config.toml
num_hidden_layers = 8
hidden_size = 448
n_experts = 96
experts_per_token = 6
d_expert = 48
d_shared_expert = 64
hidden_act = "swiglu"
moe_layers = [0, 1, 2, 3, 4, 5, 6, 7]
router_score = "softmax"
normalize_top_k = false
routed_scale = 1.0
balance_loss = 0.0116
balance_bias = false
router_z_loss = 0.0001
init_std_router = 0.0138
lr_router = 0.00144
num_attention_heads = 5
num_key_value_heads = 5
head_dim = 64
vocab_size = 32000
norm = "rmsnorm"
norm_place = "pre"
norm_eps = 1e-06
positions = "rope"
rope_theta = 10000.0
rope_fraction = 0.5
qk_norm = false
attn_scale = 0.125
tie_word_embeddings = false
parallel_block = false
init = "normal"
init_std_qkv = 0.0269
init_std_o = 0.0
init_std_up = 0.0269
init_std_down = 0.0
optimizer = "muon_variant"
learning_rate = 0.00718
lr_mult_o = 3.0
beta1 = 0.9
lr_head = 0.00516
max_grad_norm = 0.5
warmup_steps = 200
schedule = "wsd"
decay_fraction = 0.794
decay_shape = "linear"
final_lr_fraction = 0.0
batch_tokens = 65536
max_seq_len = 1024
doc_mask = true
train_tokens = 338700000
max_steps = 5169
dataset = "wikipedia_en"
Below are experts of layer 5 (counted from 0) of a mixture-of-experts language model. Rows are named gate (a neuron's input weights, with its number), up (a neuron's input weights, with its number), down (a neuron's output weights, with its number) and show model dimensions 112-223. Each number is 128 + 32 x the weight over its row's rms, rounded and kept within 0 to 255. Numbers have three digits each.
Before each expert's rows: "comes before" lists some tokens at least twice as common just after its tokens as in all text; "mostly gets" lists some tokens that are sent to it at least half of the time. This comes from a sample of Wikipedia text that the model never trained on. Tokens count by the router's weight.

# expert 79
comes before: " and", " which", " the", " he", " but", " who"
mostly gets: ",", "),", "\",", " 18,", " 24,", " 25,"
gate0:091138153123148130187108109170127176159157105120164140144113151128169150147112130152151141142149121138144117167124129169129093128163056140119172044118139158159062110196121109118198139126141055164122118154119057114127130074140109128134101197141091127067116105067142091127109098100086152135130172113092065177136143149163098154111154088143
up0:084129193135179199132111118139104138140093176111146214120143117134106155125168076143104134155154128127162101132126133098039110152145153116142118160137101152099147172169105139128165158111129155130121087111157099157164127107165100153151197152070172141124110115182168159116118118098162109107124144117135102168122195107148162164162118178147
down0:087196150132094128156082166149077087156109111152128173155072124140159179117147096129106111139166121063164100142081157083071110100121151112128211127209140138115203133157180176074175183122144140123112163066147133101073084098152126126146113170127068132138166119143143181121123131133139066093074148133164131171087152142140135100159112067139
gate1:092117102114163064131101180119133127147150122122093070183097145142142021068123143084138177182168137178177107111166120108163101125138127099106105169103117079134133077085084109071166146083145146156131134087187116152107151119103126100062093168120126130138139139189148098051094136109102200166162147130131133160142136094090161128039131123107
up1:113079121091148065111142071077132105186108198084136096101127054153122081114114149136104145162099142137139157143120131161128107103081154096125188107114115125119109196142187111140136161090101163178149084121136108138139144172118109145136130121127165138108128118121105183148140119167115150112168131112084090140126096132132121139113126168066
down1:107156153132103187141114103106155117147158105112155148090185089165128096133103129140075100087140173138163115146156172108104101175150090161162134091089085158163116119096167121191140091139114107122143113132158091156146108125120132133133100143163105199172104146120078129104108116131018096123082111170071162172127109097135131104156135167097

# expert 70
comes before: " of", " were", " was", ",", " are", "."
mostly gets: " they", " They", " players", " games", " game", " students"
gate0:116142077143123092130145078141124107092133129151088126100143141079121126095138144132051153112091088170097162111180107096149185107185148104148111133139116119095148162159091166139131113122118157119121145092163164136103140199166130112192137097109130129148172097151219086082144149116149120103124139177110179134115114111132099185092164090101
up0:167128047161122136138166089116149105113106163178111137136161076145161075109141163107172097113090164074145093137123135127073150117086114112095160178142102112133120146110103120174146092180114082157115133139129101118089101166135220121137105149156089133115113070138106155121091163103171149202137116106130170152159153170119147193083107166235
down0:102129127113124153127092135107149062209091169098135123048085109128116146122145112079207119119169156134143097129104133135091130132181157136107067162113099123099139181092125154086077103153183200114138144123157078132137120088210213094151188155154139143097079162106086098112050140157192117156060149129102075099123121174129155128145121105132
gate1:128153080093138108174122112087173145158201136137080148180161121139131149150159136075175105154051210137102149124140165183180113123083142111164137173084196143088100123118168088146130130105134147172149108144088117133181059094112091145103125163094119126123066100143143101195117082135082181181130133187149127077133155128181134114133131172120
up1:129153084107166175074104112145111155115182113135090204166190120112121095091177110134113118132054155137128147115083134164107139071102105122200111111124134140109155166139185109230094132145111172120146118150150187166093124100154113194108176150118177149162123116163154126107101137135158093156128156195133160115106187157191114184132084156197
down1:142120140160124107128180107110133096112080112114137131089151171155094115131130151155190089163080098111167171133138125089197113094116151101106109119141126160103074111121148139156171157094179176163154138104137040148167139193119097099105143065123112153086136136090142091142114170160133115110155134097194115130168111076158140113062119191078

# expert 53
comes before: "th", " |", " years", " March", " July", " April"
mostly gets: " three", " 15", " 17", " several", " 30", " 25"
gate0:184098112105127140132120161107142141103135114102112086078154077056196147118092126159081159153137110126127129090155108141164141133170070147097103156120149071077098151110120160168120137149245165155104128155088128121102125136116093126072111110087144144171166119082119053136123133113120082151142134136123174205123157156114165104098133099149
up0:115115110140062145147123125126178127123131136127138144105126159103164194108109160135197138084202145123033132119118197123074082125111162106095133185124114097117180160137135108124131144110159125115129142091159155130140154087097106123188179151141133157143121079084141119170142102138024166097172093130174081134129099177096172123129174135112
down0:108162189093123111134125055166084134115131104111108118158117063143102169108137093152188149165102077126170148100100141056085145167146155111135127189123110113132101125169125150149117143061171121133046142180097090124037131126028109122192155094074155111087096153096037142090091123171194077153162152129185132127157092156142159108100099104105
gate1:123114128130128110152156088109076128111161173161142146133116138166114097172063130156189123153095111073102121082093178122098144147137111137127156141126149126127169167150105150238107128101163130069126130101161172093173084165180171132123087081165149172112147088141152168109114120132096117129160103119143150153186116193111209157171114110165
up1:097155131114152152139161144136131153103176168119095111197117124050086165114162106144099157194158152133104097077114093145176154123131130191098135121151117147081170151129180117153139068098166109142121153208126183114060185134122154046091126103153161159153135171138144089111144103126134121164121132128127140068091095079171161154106101186112
down1:111154083116075133098134075107130127174168121111150201190125144114174151104163124094173095159169154131128130102100137141114149127090122090098068110155135182170150145138088155120100131068123157113174112095095108148066087090051146132101159192111100116134158142149103110156086081135188150137128120132108164156129122126133137149105134111136

# expert 64
comes before: " of", ".", ",", " and", " in", " to"
mostly gets: " part", " member", " those", " President", " Minister", " areas"
gate0:113163121119119118155090149141062104073134119126122050063138136136132101097109136095144098159177062197114170131094126129038097113126063086104153085096105113127107125123106107152179098119101159130115157115186172142139151115051142088077137147188148167093116123128135133092125129102107117120095109120145153085120121186088073159169123151177
up0:134153141097131120119121115105111153083134114188117123154189111098147121153094142129193174101119164106143135100168126113126172075155124145127099064149143129172120120122149135118157114110078106129147108141149125099156085199108142149140113143107128140127171130175137131112150097114110138159150136162133143158146119180126083141112190103174
down0:124153071119107143134095081190128182104159117105119147165158151123174150165147091096113139148098135075134095182068129075106099158176085182103093125142136118158106119161128075137106160138074130067176135115127172111053105167077145182100139176178177134120110193126166132131126076117093052170154142195156124136131148111140114151205067141155
gate1:123142100107108132181142125115120072137160142119118148097081142159167021149110174137100136150160118125130091127135161127180099152139110152135144178146188182120046132151093141108169174081191081110113085126095112129162152086126136063189101157106105150197050138126137143151152112106084115102172170102088101134112108106146131124114104097099
up1:032174156186120125128120074116120095080139193153121130081102060078112111168132157172089133142122136148082131104144086149150083172174102128113173125148128188096150114140155145100072113120160145147141071134176140132126148150181089188096108077150142103138116115094116088091178114109152128149128109151181151106127165157131097120204138148175
down1:123145083101147124115131153160140132137133101113125087142164154094141092123104112135086143094120179075145106085066134142141189197110108129104163121145119119111137138156135085142140116104167137141148111126159072160102139118096166125185122095146169131091107106188099115125153098108138178109116164132056117127160108069141114138119136057109

# expert 75
comes before: " and", " the", " was", " a", " which", " is"
mostly gets: " and", "),", "\",", " but", " They", ","
gate0:079123154134170102125118105095139118125161134114114162122123189153114106135097176128075141107148166102106150127126162166177100125091080147115165146128138176127119110159124140199170146172143148099149089146116182117102090122143106139161115095172135109132138154180084103152156157186093133105145108128155127195147166182095145153115095153138
up0:138138119139135087172080119167066127169095156138154119108153150136101149188124070130121122094082146083172166136064122161054151147132155103166106140153104067130168096104112138140100134130133087137113124109117102130104115163094141125097129114094154090121150053114075129092117157109125157143152117147101147136046126116070131090113128083095
down0:082108104031090146137079060118157165026146116112107149061151134086128115088131092103131104120116149166094108156159097109181126181150119160094121135075054118131118188115143086101171133152149099148169121087128136108100131135094143124101125144121098146126110144089128110120136117112201132117153113118112120154094131097131115144150112136128
gate1:103127175053114155125107167153141138138123169170153117120116100144101138129056080146137074168135130145112154114111179125069162136136093171035142097072145193135161066111073139084081158140088154122148166103130088112127075111149185106151128142170169137137114167172118136123169172100119155195112155140153134133161140113041179137133224126100
up1:141147110111156189122152161091128110158120108156090098116120110166110198136121112121187141134088100127156071146094166145123079118185132185159126136117130157050152146084109121221155164132150113128145132175121145153147147102103138145142096156100070115108166131093145005107145118107088058047090108094145094127147110137092116150123108140143
down1:117157105137118127116181084167145135135047195147155094145094056084141105124111133096137081074102165144158142141107162066048147151095136222128125131185156151099099118132182143125087108137108129048139134154174103141117125100113129173124144086171179185117107189082103153164176122105130081134150109110123126156104123116093156162133166163170

# expert 78
comes before: " |", ";", "'", " /", "th", ":"
mostly gets: " 5", " 6", " 3", " 0", " 9", " 8"
gate0:089130075153125124186092081157066153079154137069117127099131104136095133135132146123137135175048142079096087154128132147121140111111149071122137165138200159120182092153159134118135173112105202136137128157169172143139132126091140131108141133143107101160075138121116125114094134096148164127155086034125084112061143114170127190129184086176
up0:123113157141110190116127115165135124125086168087120120140128174197145169100154129161175090143145160118118153113147173155107114095096154170139187121114118107146162146115159159096184112117124093178112115153129085152136170146142017171103147122132116156129169053129169119136120096165157092160168124138089068183149068111100114112180121135109
down0:139138117143183125133119191150119151171143172132162099098178110102122141109134165159138171132121128175158120108129155119089099145107075098146207147172141135130101048130111127111149123103140128092134155100097087200117152127198189154114147168178171139112136139190172088112137141139086148126125136132153136131176180176156110101152167094072
gate1:143123115147134142130154134199139159127142051124072148106112189165145111127065088109121142173161099093151199077110069106155175170080098145061133113164125122129135161131105127119134121120082139123117126086160115136127189090157142101122088080114143125076135136142128144102104161155149096133137159110096140101152088130088116089145130139140
up1:153187209164117132156161179131152098127068127141098098135131131137168116158118094128064163117169125116139172094158114160119069117143104093108138103125096121135124113126107100083110106152142118136148109102132121153155106134099144167126106121146165161131183142123115078126142204166104189228159157140169165156164140089117126178116122188152
down1:101127098074167141133154136161143094112137168160113130098102103197172151092147118078099093123130160129133167131129162085099049120122132100085119155072087135169091136067142077127103125158124098133155083105137199101160153109083163079172135125084149176109137104142141071111115164120163110121126162172172119119144181124115119131139109135117

# expert 37
comes before: ".", ",", " in", " of", " and", "s"
mostly gets: " Award", " School", " Championship", " Records", " Railroad", " Brigade"
gate0:115135133172104129181153164146125095076166078116133185120105178209086114101128144106093153115105105123116122152159141126158115058118130139139156117154146137104086096134169084163146108139168108128076093138068127099089176111121161068115100149151056139093122122124142092127119172083131113129160139121123124119113133127225109137110143099146
up0:153114107080160101148107098137129140154082172209179115135104136124175089112107165111167174109158109103119149168115154105139127182136126094146111173105105103193128125100148098153117131051081130162148136158070100117120112138147121127160134134122153136137162145167082175125119158157138096121134110057110113173108137116093195101152162151106
down0:109103127084138157150099141116139139134074114117157148111077156054054147091137140092130185111155128068107145100091090064134135090151167162209144129130117066103135107126085119106142121083136201074189202084158156085164138090095184112115152123114158153153141174133186114170127103156096104176138175174111123110088161140100141080181079107175
gate1:221108101119133159110129153095140086155131109075087117166110128150097069125120082089080109090135090130144128139152137190121081167125075170136125153112107142152133141118138083154113084097160122131097146099178117138087175145109157139105128135144142128117120130089143141129136110126084104084096131117103142128123129084138104129094073106141
up1:165133120120108150087124142133116078095111138172112072121109164093137160134117120140163186093118140155152106072170128075129167133088115123194068147079125129155168126106100101128102133147115107108158134126101117155110149107177145147133124123123122151109120129163118046174125139120135087091151115102153135134150101173168177118160157115133
down1:043193123167162067139120106166116131130137128155198080122161108224075165125127077127065124124128157158176132112143070163102166130184118168146166127160177141100108093087096124136137063136101087114165139124171142107106108159143171144201150093144107126133143178140083149161120159145081152210159086164108143144049118086145180061109135080131